python train.py --d_model=256 --n_experts=160 --moe_layers=[0, 2, 4, 6] --vocab_size=2048 --norm_eps=1e-05 --grad_clip=2.0
Below are experts of layer 2 (counted from 0) of a mixture-of-experts language model. Rows are named router (the router's row for the expert), gate (a neuron's input weights, with its number), up (a neuron's input weights, with its number) and show model dimensions 0-255. Each number is 50 + 15 x the weight over its row's rms, rounded and kept within 0 to 99.
Before each expert's rows: a language model's description of what the expert responds to; "mostly gets" lists some tokens that are sent to it at least half of the time. This comes from a sample of Wikipedia text that the model never trained on.

# expert 26
Letter m and ph. Single letter m (also ph, M, km, sm), often in LaTeX math, phonetic notation or inside words, as in Pri|m|ates, E|ph|raim, mathr|m.
mostly gets: "m", "ph", "km", "Ph", "sm", "M"
router:25 49 67 25 56 65 42 62 52 63 23 74 65 58 49 29 60 16 68 54 67 46 50 51 35 58 67 63 52 40 84 59 36 55 43 66 37 45 42 60 50 79 55 70 80 57 57 24 55 74 50 38 52 36 35 30 46 78 40 47 68 50 56 45 46 61 30 87 36 58 55 48 48 37 57 48 15 26 29 40 38 60 56 48 52 53 50 53 52 39 20 66 66 43 38 20 39 41 38 27 55 54 41 65 31 28 75 63 48 06 46 54 40 58 37 46 56 84 39 62 42 54 56 39 58 53 58 72 45 68 38 37 28 48 64 18 55 33 66 47 65 45 65 38 56 58 59 53 41 44 51 53 32 37 66 42 47 38 72 29 58 61 63 43 53 80 73 50 20 77 57 40 65 54 77 52 74 55 57 81 38 45 55 30 60 54 61 78 49 64 64 35 33 64 52 42 67 63 52 56 77 33 65 46 38 63 23 52 40 46 65 29 60 53 58 56 42 43 70 37 59 30 18 39 37 32 52 47 51 77 47 41 49 41 26 49 27 79 70 44 63 60 53 53 58 37 31 74 51 55 69 33 32 47 38 52
gate0:39 42 48 62 37 65 37 42 25 49 45 50 45 54 53 77 71 26 81 47 37 29 30 48 65 64 42 50 49 31 73 40 45 69 66 22 69 48 64 39 70 72 23 41 32 38 52 56 66 78 22 44 56 44 51 66 47 68 34 63 51 83 37 61 46 42 73 46 60 46 26 56 39 51 37 68 43 49 46 46 52 44 69 62 81 27 40 32 38 48 39 36 52 47 50 50 28 55 52 25 58 29 74 35 54 46 65 45 64 66 45 64 21 34 49 82 35 29 43 50 55 53 61 44 58 62 71 23 38 24 44 56 18 40 66 33 46 67 46 68 59 73 50 19 23 44 50 51 43 33 51 56 49 74 56 61 53 75 54 31 41 38 55 41 59 53 51 35 40 68 46 40 92 68 40 26 60 42 67 53 63 19 37 49 40 64 39 48 42 58 67 71 59 53 29 77 60 70 42 32 44 49 25 30 56 36 31 50 17 61 46 54 49 79 81 23 60 47 38 60 65 51 34 69 53 40 53 44 70 67 44 33 35 50 30 26 74 32 41 45 46 55 52 37 67 45 83 36 63 57 39 48 58 56 35 49
up0:44 57 64 43 71 67 36 53 25 62 66 47 69 53 53 74 52 57 67 72 28 41 38 55 49 42 44 36 49 21 67 62 76 29 39 31 47 53 64 55 66 26 61 47 41 70 54 46 34 73 22 70 59 42 60 47 56 51 89 41 58 70 75 20 66 36 48 60 33 54 25 61 70 59 72 50 58 28 41 60 39 54 44 48 65 40 62 64 53 48 68 35 34 45 54 59 15 44 42 60 33 46 73 38 60 69 49 45 16 74 77 44 58 41 62 62 29 38 25 43 65 69 53 41 49 48 86 51 68 58 71 42 58 35 54 43 51 70 55 50 46 39 39 38 15 59 66 46 44 44 35 65 58 56 85 56 32 44 47 44 47 49 33 30 26 56 42 57 53 56 50 38 72 34 42 38 35 56 46 54 43 58 58 53 16 26 39 86 26 51 62 50 37 35 19 62 44 13 37 45 55 66 58 76 60 31 49 45 59 58 61 35 72 50 42 64 31 31 58 38 61 40 85 61 33 44 59 52 71 60 45 19 59 28 77 52 49 67 49 66 24 49 53 54 49 82 37 49 64 47 57 69 65 65 39 45
gate1:34 68 55 82 62 64 34 67 53 62 56 57 76 37 38 46 35 38 48 41 70 44 41 43 59 34 32 55 40 40 66 62 65 47 62 46 63 50 53 52 59 62 51 39 66 56 73 62 37 52 63 67 41 53 67 30 34 62 29 61 64 74 77 38 37 36 63 44 46 54 49 53 48 54 38 35 75 59 20 55 61 50 38 35 72 38 55 59 73 62 32 31 61 58 53 72 57 50 18 78 63 63 34 37 47 38 62 53 58 67 20 59 60 61 39 71 65 61 41 70 63 15 46 30 63 30 74 41 50 53 21 48 24 14 28 68 45 43 17 28 38 50 47 15 66 37 36 34 62 56 44 57 70 58 39 67 35 41 56 28 51 70 26 65 82 17 47 72 49 52 42 75 55 36 75 15 32 59 20 53 27 07 49 50 49 38 52 45 41 56 30 43 39 33 30 36 24 65 49 79 36 72 40 48 40 55 26 50 82 61 49 33 50 55 42 54 42 53 39 52 51 24 32 41 48 43 45 50 46 38 41 57 51 52 32 53 46 45 50 51 45 25 55 34 46 51 40 46 52 45 24 42 64 57 67 37
up1:61 29 50 48 73 46 62 33 66 57 34 48 59 33 63 50 63 41 63 34 21 28 49 74 53 56 74 40 77 61 26 29 56 40 43 29 12 46 38 54 45 35 49 44 55 31 38 56 60 46 47 52 50 54 51 80 59 41 22 64 41 42 48 67 49 55 28 56 50 72 65 59 80 40 56 66 37 05 87 53 46 56 59 86 48 45 51 46 59 36 57 70 86 44 69 34 52 54 52 47 59 58 53 64 44 80 64 36 36 42 41 50 52 29 52 57 55 29 28 66 55 60 55 48 48 47 45 45 53 54 49 48 65 90 53 47 37 47 57 73 59 57 53 80 71 34 71 81 30 69 76 57 32 63 50 63 27 54 55 48 47 39 35 36 40 63 64 74 71 65 53 48 74 20 43 69 47 35 38 39 50 68 48 52 50 60 36 63 23 51 55 62 42 62 28 41 59 34 88 59 66 50 85 62 50 55 47 62 31 70 46 62 76 70 41 44 23 51 65 45 42 56 46 52 69 48 71 47 41 69 60 56 38 58 85 66 55 40 46 30 62 24 45 48 33 37 57 48 54 23 61 55 37 30 46 79
gate2:54 63 40 51 43 32 18 48 75 53 39 85 48 44 64 45 41 50 40 49 83 48 64 48 46 82 59 47 49 49 40 54 67 47 46 55 45 56 54 59 48 60 39 46 80 39 70 62 71 54 53 63 63 55 53 21 58 32 25 78 46 24 47 42 22 48 59 56 33 34 64 86 64 47 67 35 36 56 56 44 69 68 17 30 80 75 35 61 27 17 48 51 58 56 59 61 41 35 55 69 48 49 57 48 52 70 60 57 41 58 38 47 45 28 35 36 25 49 50 30 66 69 47 44 40 34 67 38 49 57 76 53 53 73 44 59 29 37 62 61 55 56 46 33 71 36 60 75 39 54 63 40 34 40 70 74 45 80 67 55 48 71 15 38 45 71 63 70 71 61 48 51 42 49 58 46 37 75 48 75 58 56 84 56 41 71 32 57 65 36 44 17 68 54 62 38 35 61 45 47 52 77 52 18 24 48 64 30 60 60 57 37 59 54 70 44 57 54 44 49 41 59 64 70 34 47 63 27 50 72 56 35 64 73 52 40 45 43 64 61 40 82 47 61 54 78 53 19 57 73 30 60 71 46 49 28
up2:41 51 34 41 59 34 66 47 41 45 23 37 38 73 28 29 34 68 58 22 49 61 35 46 43 65 46 42 62 39 56 40 55 61 36 32 59 37 24 44 39 17 50 12 29 64 30 47 42 45 37 62 52 42 49 51 53 53 50 54 72 56 73 59 48 60 52 68 52 44 33 62 48 62 44 53 59 41 49 52 54 54 48 62 61 46 67 33 73 14 54 48 86 52 59 58 51 48 62 44 55 60 40 41 41 61 81 30 29 58 55 69 62 47 72 72 41 25 28 65 45 62 54 55 62 47 49 61 45 57 62 51 87 61 55 33 33 62 73 57 75 37 39 45 64 44 55 46 32 34 28 71 60 72 45 38 56 32 46 61 45 62 27 31 57 67 46 54 55 21 42 49 91 48 57 57 81 40 60 65 77 55 52 17 23 46 48 65 26 21 70 51 70 43 39 44 66 53 42 48 52 44 51 38 63 19 18 27 37 29 39 58 59 73 70 35 49 55 43 79 51 37 70 42 65 55 39 42 51 55 40 62 34 66 67 37 37 39 76 64 40 33 61 78 50 32 62 79 24 68 68 36 69 17 42 52
gate3:48 64 44 44 36 68 43 27 46 48 70 65 50 52 58 56 31 62 58 38 25 34 49 46 49 89 55 58 51 71 63 47 52 74 41 20 22 75 69 40 52 72 58 37 65 73 60 60 25 49 47 44 65 70 50 31 47 13 40 39 69 35 25 44 44 63 43 69 47 30 59 14 57 35 47 45 64 69 58 57 60 48 20 51 58 76 75 28 70 38 54 31 42 57 36 67 47 45 38 43 47 48 33 23 52 33 57 34 80 30 56 53 51 51 56 50 63 35 46 32 59 31 45 43 66 55 61 49 54 14 56 46 44 41 34 45 44 33 36 39 62 43 79 41 54 65 37 51 42 63 43 76 46 89 60 48 59 58 69 76 50 35 54 66 68 61 58 57 45 58 72 28 39 57 52 28 61 74 39 24 42 45 49 49 58 56 51 18 59 50 40 62 58 31 33 55 41 86 38 30 46 53 47 62 42 54 68 49 54 54 30 39 33 28 53 57 68 68 46 20 55 57 50 29 39 59 54 56 50 39 60 43 35 76 34 43 83 63 53 89 89 44 33 49 69 44 57 49 42 31 24 57 69 23 44 59
up3:31 55 47 54 43 70 46 19 61 38 67 60 52 21 49 63 62 52 50 57 61 38 60 33 48 48 33 79 41 58 69 20 50 44 39 52 37 43 61 48 45 62 63 33 66 70 66 42 37 52 49 37 50 62 60 15 48 23 44 28 70 53 57 60 34 41 48 74 34 53 57 49 54 68 42 46 65 58 64 51 63 45 44 58 81 69 62 22 55 42 49 55 42 66 73 61 39 46 44 26 62 65 52 60 64 47 40 46 55 48 67 31 45 48 66 74 73 64 30 66 57 39 67 52 80 57 49 57 32 48 59 52 32 31 54 60 66 50 51 28 68 35 42 19 49 99 29 13 62 77 46 49 61 65 39 63 49 82 73 61 70 30 67 51 81 43 49 63 62 59 59 17 36 76 52 33 53 62 44 26 56 52 43 50 36 42 44 41 45 55 49 61 24 48 29 56 78 68 50 64 53 58 55 55 23 37 65 52 66 43 47 38 29 20 26 33 55 54 87 14 48 70 34 28 40 57 54 81 29 66 47 66 53 49 33 28 54 52 50 64 56 46 52 41 50 33 39 34 39 42 50 43 67 48 47 48
gate4:32 59 56 37 28 27 43 67 51 66 35 50 45 60 67 38 32 50 43 43 73 61 59 23 64 44 50 46 35 47 48 38 52 54 55 83 62 51 68 40 52 60 49 54 55 48 18 53 37 35 34 67 38 51 46 61 35 38 54 53 38 79 48 28 61 58 50 58 31 28 74 14 39 57 53 26 57 47 31 62 54 31 54 59 21 55 59 31 64 74 41 70 25 58 47 75 65 69 70 45 62 39 49 54 58 44 23 71 67 58 40 34 71 38 37 35 37 36 44 55 26 39 52 81 72 66 66 23 37 59 74 38 75 19 49 41 67 44 85 32 44 45 52 55 18 57 63 55 42 32 38 37 47 41 42 45 44 70 63 50 56 59 83 46 32 44 58 17 33 31 55 61 42 53 36 18 68 75 70 51 35 32 64 45 76 53 43 44 26 44 59 63 45 53 79 56 56 52 64 49 41 50 36 47 50 18 44 40 30 86 49 62 30 63 30 56 43 66 78 35 41 56 60 28 62 44 58 41 47 34 72 61 36 32 18 55 42 39 70 55 43 27 44 41 49 61 74 69 40 43 30 38 49 49 43 56
up4:44 53 56 51 51 48 53 52 28 70 11 62 49 45 53 45 32 38 45 68 53 72 77 40 29 63 51 48 42 32 67 67 57 60 65 62 44 52 59 60 73 76 61 58 42 29 46 51 58 58 47 45 36 63 39 38 47 39 51 72 39 67 32 76 48 42 43 31 39 30 63 27 57 60 48 46 41 00 34 45 80 17 53 48 53 59 51 38 45 63 33 62 44 70 67 53 86 66 48 30 33 45 37 42 36 55 56 29 51 43 47 48 90 43 61 58 66 72 40 44 41 49 50 44 56 40 79 66 29 52 60 59 62 32 61 26 52 41 45 40 49 55 56 48 51 43 60 73 69 58 43 45 56 44 51 38 80 34 50 50 64 78 69 30 32 64 61 45 20 54 66 28 64 42 38 21 65 36 52 73 33 62 78 28 24 76 46 52 45 66 32 52 64 50 54 48 48 74 60 55 47 27 28 45 61 51 35 51 41 64 41 47 42 76 54 53 15 70 53 51 39 53 50 24 87 37 59 62 63 45 62 35 40 51 56 13 44 60 68 44 31 29 50 21 72 31 64 62 42 55 50 26 37 61 27 67
gate5:36 28 56 45 99 71 47 57 32 46 45 61 52 53 51 54 46 50 58 29 32 67 73 45 39 50 25 53 49 45 51 59 45 26 43 31 59 46 51 59 51 69 68 39 47 54 71 46 50 58 91 36 63 56 88 52 39 54 47 71 23 30 50 63 42 53 40 55 49 47 69 55 39 52 64 54 33 31 67 52 50 48 52 38 44 69 81 69 40 63 16 25 38 64 39 47 06 56 35 18 52 46 57 51 22 53 46 53 62 57 37 69 66 37 60 58 50 47 81 63 76 47 62 66 37 44 55 58 52 72 52 35 43 77 50 39 59 75 37 39 43 40 70 28 67 43 65 46 73 48 65 19 37 36 59 52 59 23 73 64 47 63 32 36 66 63 63 50 48 67 63 60 70 54 63 41 20 36 54 69 63 28 64 72 54 44 55 46 48 51 57 47 36 62 24 38 57 62 42 55 27 39 44 56 38 86 59 48 34 53 62 53 53 32 17 59 63 67 18 44 57 46 54 86 50 24 71 40 43 38 33 16 42 46 47 46 35 36 44 69 37 59 55 58 43 50 64 30 62 49 78 42 32 49 44 59
up5:69 71 44 53 38 34 54 31 61 42 36 39 44 57 51 76 64 37 63 73 58 20 28 42 51 59 77 52 66 64 45 39 44 74 56 66 45 49 47 50 44 21 62 72 43 33 49 46 49 50 32 56 36 47 45 24 67 71 58 44 59 58 63 47 58 61 57 59 36 46 39 44 52 55 55 36 75 56 41 47 30 54 40 63 68 29 44 52 43 32 89 56 38 30 28 55 86 41 36 67 44 60 61 68 76 54 42 71 27 22 55 35 50 46 53 45 58 62 08 34 40 36 32 41 64 48 33 42 42 31 41 57 51 39 77 61 51 43 78 43 42 64 30 44 34 59 42 55 40 73 64 78 33 52 47 28 36 45 44 14 39 58 51 50 66 57 68 46 36 20 59 36 38 55 66 72 68 76 53 37 43 54 21 29 36 24 57 62 43 22 49 50 47 44 71 67 70 23 48 32 71 70 55 63 42 07 52 79 68 45 48 54 60 44 73 49 67 22 78 58 60 61 36 42 48 62 31 29 60 52 65 83 71 56 48 68 43 52 60 34 62 34 35 48 40 61 27 52 46 62 51 63 62 52 26 49
gate6:75 44 50 59 38 24 40 31 47 60 54 61 48 37 57 48 54 12 64 53 54 45 51 50 71 32 51 69 57 56 62 76 62 42 43 57 27 35 39 70 36 52 45 59 74 46 35 59 51 59 04 46 62 48 35 66 75 62 35 48 30 50 85 50 35 55 47 51 67 46 46 69 58 34 61 32 56 50 56 54 40 58 46 25 51 16 44 62 60 44 33 52 44 53 65 59 41 44 53 32 44 38 51 58 64 55 18 59 63 40 30 55 29 62 34 44 44 30 48 54 49 25 32 54 51 48 66 05 30 54 25 47 43 31 94 47 43 53 34 24 48 62 59 46 40 41 51 41 37 42 19 61 46 29 45 49 59 56 40 29 68 24 76 77 58 53 44 54 61 62 40 57 63 41 59 56 62 59 36 35 54 31 74 32 44 45 21 44 85 29 42 48 78 61 80 36 51 27 55 77 55 71 70 36 51 49 91 52 54 63 81 74 45 43 75 51 33 44 50 62 63 35 58 35 23 38 58 30 48 56 65 42 47 51 66 56 49 48 53 60 30 71 53 32 32 23 34 35 41 49 49 41 64 71 26 37
up6:44 33 67 54 57 62 39 46 51 51 40 48 37 47 35 13 15 36 59 45 34 40 59 50 53 59 54 55 74 46 41 28 52 74 29 62 30 18 88 56 62 51 58 31 20 44 63 57 35 64 37 65 54 44 32 53 65 61 56 44 42 49 61 36 84 39 26 44 66 35 64 53 57 43 44 66 47 73 43 31 42 44 51 70 82 57 68 43 35 35 81 55 56 63 51 55 24 45 29 34 42 39 66 49 57 37 78 34 49 33 48 31 52 46 46 68 71 91 30 39 51 35 61 45 80 31 47 49 38 70 58 63 60 65 51 40 37 37 64 75 53 41 59 49 15 48 46 73 52 51 56 52 58 36 66 44 39 64 60 53 28 85 59 58 47 34 71 59 40 55 68 30 66 44 84 53 68 59 60 41 44 57 44 37 54 20 45 36 47 43 52 76 38 36 42 18 57 62 60 31 57 39 42 70 53 52 47 35 26 57 58 56 34 34 62 28 39 15 61 67 40 68 58 61 39 67 29 31 41 86 55 42 36 63 37 49 54 51 39 44 49 55 63 27 52 33 08 45 38 40 41 25 70 41 46 63
gate7:57 29 59 46 49 35 45 58 55 69 32 31 94 64 61 65 45 54 72 57 23 49 51 44 59 38 06 43 15 37 76 30 68 36 36 70 60 49 68 53 47 26 43 25 38 52 62 45 37 63 66 84 39 44 38 15 25 53 57 25 56 45 51 46 52 74 45 61 64 44 60 38 38 31 45 15 40 40 35 59 33 53 51 44 44 43 33 75 48 58 36 53 61 33 47 72 42 55 27 68 37 40 60 55 58 39 39 62 25 68 42 44 54 53 73 59 73 34 51 56 69 75 71 38 55 40 26 35 51 33 48 41 52 56 77 31 75 36 91 43 38 52 19 40 32 49 50 62 47 77 61 51 55 49 56 55 40 30 55 39 63 31 67 38 72 33 46 45 52 58 65 41 59 56 61 52 45 53 42 64 38 45 66 48 57 67 62 45 33 59 48 46 32 21 45 55 46 46 62 23 41 32 70 65 44 64 40 70 47 55 55 53 62 28 20 40 64 66 45 65 51 79 55 31 58 41 61 43 45 77 56 62 47 58 90 74 24 54 59 40 49 57 24 82 60 38 50 38 51 36 55 62 49 75 41 40
up7:48 45 70 25 50 46 26 44 56 70 30 54 40 50 51 73 52 52 62 49 52 44 70 53 38 53 22 53 58 35 60 44 51 19 24 61 64 27 46 54 70 40 40 42 39 51 60 21 45 56 56 67 48 55 67 26 00 39 33 50 21 47 68 47 29 54 86 70 69 52 43 76 40 24 44 29 40 35 15 55 26 69 70 51 50 27 24 59 51 62 56 69 65 41 53 55 41 15 25 47 62 44 59 36 48 50 31 42 48 57 35 49 53 42 69 54 63 54 54 53 38 55 52 45 72 56 45 43 34 43 34 41 66 21 74 41 76 45 48 59 37 43 41 28 34 49 57 43 57 74 62 46 49 55 37 68 56 39 48 17 40 48 55 40 68 60 51 69 26 65 55 58 54 70 81 63 68 44 37 69 45 47 53 15 36 62 46 57 37 68 45 41 76 33 53 60 53 83 48 43 34 49 63 44 63 25 46 64 42 71 74 30 40 23 41 24 44 64 66 59 49 71 26 37 31 70 55 49 61 52 53 52 34 54 64 73 70 40 64 47 30 58 36 82 40 54 17 53 56 44 55 52 63 71 64 34
gate8:67 47 50 58 51 54 26 54 57 56 48 35 16 50 49 51 41 40 65 55 58 58 52 83 46 48 50 64 58 78 34 52 61 77 51 70 55 32 35 68 47 54 83 69 50 50 65 46 56 45 70 44 45 67 29 33 39 52 48 65 51 51 88 58 48 60 69 45 67 51 70 50 58 43 35 46 40 51 40 68 70 64 32 45 56 54 99 64 63 60 26 62 54 60 40 46 52 59 53 58 63 51 48 60 79 54 67 40 55 29 63 60 80 44 54 59 49 36 53 46 41 38 45 65 58 43 55 54 52 45 26 76 53 54 50 57 50 64 37 00 50 44 40 63 49 26 38 41 61 54 51 41 38 48 53 17 48 56 50 55 61 73 56 45 61 31 55 41 53 59 63 62 27 50 80 97 41 54 59 64 71 77 84 43 41 69 29 28 38 63 73 38 26 42 67 20 40 39 39 33 39 40 36 54 84 65 46 66 63 24 95 32 31 53 34 47 66 23 58 41 50 53 29 43 53 45 51 39 69 61 53 80 67 72 40 52 47 45 45 49 27 65 38 58 70 62 52 28 48 46 40 45 22 38 47 68
up8:62 23 50 57 40 41 71 38 56 48 41 48 52 61 44 51 72 70 37 58 67 48 36 29 62 41 36 39 66 41 52 62 35 63 57 48 69 46 36 57 25 59 76 54 76 32 27 59 54 50 40 48 57 53 47 82 76 70 30 07 39 61 70 43 43 52 43 33 17 40 53 32 34 49 61 51 64 51 54 35 37 35 37 56 66 62 11 25 43 55 62 65 56 53 77 55 49 38 71 49 50 24 61 40 29 22 57 52 37 52 50 47 20 43 49 60 71 75 53 52 65 64 62 68 48 67 56 50 70 25 54 42 40 47 76 76 29 25 68 64 51 73 69 37 66 57 45 66 46 59 48 63 51 60 68 35 47 56 79 37 64 28 41 48 47 67 52 56 34 34 51 51 49 41 44 44 73 53 62 33 70 54 65 33 45 34 76 49 38 76 37 37 68 33 30 70 43 46 66 58 60 41 80 38 38 57 55 36 47 20 52 64 47 48 59 21 44 48 58 35 84 56 61 61 73 45 38 21 49 62 41 31 65 00 76 59 47 62 41 50 40 55 32 45 46 22 51 63 41 42 32 56 76 57 46 35
gate9:49 87 38 39 70 71 58 46 62 54 44 64 44 40 56 44 39 49 51 77 85 67 49 39 70 62 76 72 48 26 64 56 51 56 42 63 50 46 32 49 45 49 38 50 53 44 58 41 53 69 46 56 36 68 46 60 87 18 52 35 53 70 68 83 28 62 43 54 65 55 58 51 15 42 66 56 43 36 45 50 51 43 51 56 08 49 37 79 45 20 55 70 49 22 61 38 13 35 74 37 62 60 62 32 25 44 27 42 49 72 56 32 54 52 72 44 19 48 36 64 30 48 49 53 36 50 58 53 76 42 66 36 36 45 49 31 59 53 45 65 65 41 41 60 58 29 43 54 37 53 59 52 33 39 42 29 32 33 41 43 63 67 69 40 49 55 43 41 82 38 36 54 57 70 57 55 54 58 56 57 66 65 27 60 89 71 34 73 54 48 65 53 27 27 73 49 78 37 59 59 66 35 66 51 28 42 36 32 40 32 52 76 46 58 34 54 59 64 55 28 23 50 69 51 21 47 77 60 54 34 46 42 33 56 40 66 64 46 88 63 60 61 48 37 51 58 49 43 35 57 54 54 62 56 72 21
up9:38 83 44 63 51 45 35 56 42 49 07 47 61 58 48 29 39 72 65 43 62 51 45 57 50 47 69 45 46 58 44 51 50 66 43 41 44 41 26 41 36 49 49 63 58 30 59 47 34 53 47 06 55 53 45 65 43 40 56 72 44 50 70 69 31 39 84 74 38 33 50 32 31 40 64 54 67 58 39 69 60 52 55 24 41 48 66 45 29 35 60 40 67 45 54 56 41 74 41 31 22 51 84 27 44 42 40 49 55 61 56 41 51 53 41 60 55 33 66 67 72 71 62 17 43 57 51 03 39 49 49 31 51 26 55 38 35 50 55 25 45 57 88 56 40 81 63 29 55 60 46 44 64 58 66 67 45 24 57 56 28 69 34 58 36 15 34 33 58 70 27 57 67 40 63 77 52 56 36 61 73 41 49 36 53 44 19 56 50 44 55 35 37 36 67 57 53 51 40 20 73 46 72 53 23 63 79 44 34 51 43 62 57 33 52 66 63 34 38 55 38 55 69 50 57 41 40 72 40 67 49 57 70 79 60 39 39 67 63 40 31 52 66 49 53 46 66 64 27 27 29 13 46 46 41 40
gate10:69 65 67 15 27 52 71 53 49 52 75 50 65 59 33 43 69 53 28 25 69 61 53 40 30 44 57 45 55 49 32 42 58 73 61 35 30 35 53 87 48 52 60 54 24 50 48 95 74 36 39 55 52 47 73 40 72 49 71 45 45 80 62 46 57 53 38 49 51 31 22 46 30 66 33 17 37 37 54 59 59 34 54 33 46 24 18 53 56 25 68 54 69 61 54 52 29 32 32 56 49 33 50 49 67 73 56 33 39 41 58 46 47 44 60 92 42 49 54 62 62 63 47 40 96 53 19 48 53 56 40 43 48 50 62 57 61 51 42 78 39 73 41 52 59 72 48 61 59 48 42 69 49 70 39 68 64 58 53 17 54 58 31 43 46 52 48 58 56 48 51 57 33 49 32 47 71 45 72 59 52 54 42 57 84 30 43 65 16 52 45 79 48 29 61 27 23 73 59 52 33 35 61 71 34 58 23 58 38 24 52 41 55 45 60 57 61 81 58 57 49 38 51 58 65 48 64 42 79 72 38 47 33 52 60 57 39 56 56 25 50 39 64 41 47 52 41 25 43 56 39 36 62 27 69 52
up10:55 62 72 32 15 51 67 74 55 46 61 46 79 48 35 53 78 33 31 40 87 65 51 47 43 42 51 73 43 16 43 33 56 69 77 39 38 27 57 64 40 47 60 36 32 54 23 79 69 30 54 39 65 44 50 54 52 45 68 44 58 80 59 25 63 26 28 76 47 35 40 42 07 51 39 20 44 40 49 62 59 38 36 22 47 39 18 56 56 43 62 73 60 58 53 30 22 35 38 45 60 37 48 32 63 59 44 31 39 45 62 40 51 38 64 91 35 24 51 55 72 44 50 45 74 55 22 51 43 50 53 58 69 56 46 55 56 53 54 89 54 57 31 47 56 74 61 55 50 21 35 65 54 19 40 67 56 53 52 16 49 58 48 45 30 60 36 48 53 57 44 74 20 54 29 34 64 40 64 55 46 54 57 48 60 21 62 80 32 49 48 65 61 27 54 34 42 71 50 55 48 29 57 67 40 56 24 45 41 30 62 37 44 49 49 46 60 75 79 51 36 52 56 48 49 60 68 62 70 54 48 59 41 50 53 57 29 51 61 36 47 55 60 35 47 55 37 52 53 74 30 31 53 47 65 41
gate11:61 55 61 58 93 64 48 45 62 51 52 85 31 61 85 69 44 19 49 51 65 48 45 47 68 71 34 60 65 45 67 65 26 20 56 42 57 34 23 51 35 58 51 33 57 27 56 40 47 42 49 55 59 48 54 34 30 41 61 69 41 37 68 89 57 40 45 68 47 35 60 80 51 46 46 56 63 43 40 63 32 50 62 47 49 37 44 53 40 35 44 72 37 25 44 49 49 56 51 40 38 42 70 13 26 54 71 37 34 56 45 29 37 68 30 46 55 52 60 74 35 81 91 51 31 57 46 43 23 40 34 57 48 28 57 32 37 86 73 55 64 71 41 58 50 55 41 46 74 32 31 19 39 28 47 54 26 49 63 43 57 38 49 40 75 21 38 56 49 58 77 57 30 57 56 46 54 58 46 65 64 69 67 41 62 45 31 41 52 46 53 24 61 53 30 22 74 74 62 59 60 72 41 44 33 47 42 67 37 58 53 57 54 72 47 42 65 54 31 07 32 38 40 58 48 53 59 42 41 42 38 44 54 46 41 69 43 44 41 53 52 55 76 72 35 26 53 34 44 84 42 60 46 64 36 55
up11:71 67 17 25 82 40 54 52 50 62 49 65 49 40 63 41 38 46 18 37 65 55 42 26 60 48 20 42 58 47 31 59 58 36 53 52 53 42 38 33 67 45 80 31 41 40 56 30 35 39 45 58 52 59 53 30 30 48 40 80 57 35 69 50 55 48 60 38 62 20 50 54 59 70 39 53 62 39 45 77 60 50 68 63 31 63 57 52 18 39 40 84 66 23 68 43 29 67 52 66 55 34 34 42 44 38 49 62 57 52 43 20 49 47 49 38 43 66 58 74 36 79 77 24 26 58 41 45 26 43 54 41 59 31 39 57 48 49 79 66 78 46 43 47 49 53 44 71 62 49 53 70 64 53 25 77 39 18 67 55 39 28 41 51 46 20 57 25 56 89 53 60 31 73 33 51 73 38 63 51 22 62 48 35 50 34 44 58 34 51 43 47 29 28 16 40 40 54 52 54 42 65 37 50 38 57 50 42 48 61 29 77 75 65 32 45 36 58 65 24 36 22 45 63 51 41 34 53 29 49 62 53 46 45 24 52 65 67 48 40 42 36 74 53 36 41 73 66 47 48 38 58 50 78 58 55
gate12:48 69 56 40 49 46 62 70 16 65 24 70 58 48 76 53 49 37 54 43 53 37 42 52 59 40 59 46 64 32 33 77 58 25 76 50 70 36 63 43 52 11 62 62 69 73 40 49 35 53 57 68 55 36 29 68 58 35 63 49 36 53 55 57 19 40 20 48 62 49 53 58 27 50 50 68 26 38 17 23 51 25 44 55 63 16 52 53 57 53 70 54 41 47 49 14 55 23 58 56 72 45 47 45 51 18 45 68 27 25 48 40 17 78 46 53 70 47 73 52 67 57 65 88 58 67 44 43 31 61 47 59 13 64 57 42 50 41 28 57 69 33 42 58 49 46 54 52 34 57 17 52 27 44 54 60 31 10 27 42 40 73 38 50 38 54 41 72 36 53 68 47 29 57 63 32 54 62 50 24 50 52 72 42 73 51 52 49 42 46 69 37 68 50 65 52 55 53 35 80 56 40 56 45 53 41 45 52 62 27 34 51 75 64 63 36 65 22 39 77 53 45 64 49 43 61 52 72 55 22 37 66 52 61 29 44 56 40 55 39 44 53 41 53 29 68 38 55 52 55 46 45 36 64 32 62
up12:52 29 44 53 62 51 23 19 75 48 66 36 68 49 42 60 41 52 26 67 59 56 50 40 58 49 68 44 56 92 47 36 34 65 45 46 33 45 53 51 63 53 33 36 59 34 77 29 49 60 44 36 52 40 57 50 49 44 40 54 74 44 52 54 57 58 68 47 45 55 58 57 48 63 69 25 65 70 66 74 53 83 61 42 59 73 59 47 47 34 31 20 58 44 50 98 43 40 51 57 40 46 55 49 19 91 75 50 77 67 41 49 66 30 47 44 42 51 49 18 53 72 58 34 45 52 53 51 52 59 58 63 67 59 31 57 56 54 71 38 21 63 57 69 80 56 36 59 55 49 64 38 76 62 64 43 72 77 86 66 58 63 74 56 56 46 48 50 55 48 31 59 74 46 47 58 44 65 41 60 64 41 54 47 36 51 20 46 33 70 30 46 12 44 58 64 53 55 58 29 43 74 36 83 40 36 64 27 40 77 58 72 14 05 48 52 42 55 42 32 43 43 66 54 53 55 37 30 55 74 68 33 56 42 60 52 41 62 64 46 40 40 55 70 53 44 48 58 47 48 66 48 74 35 76 50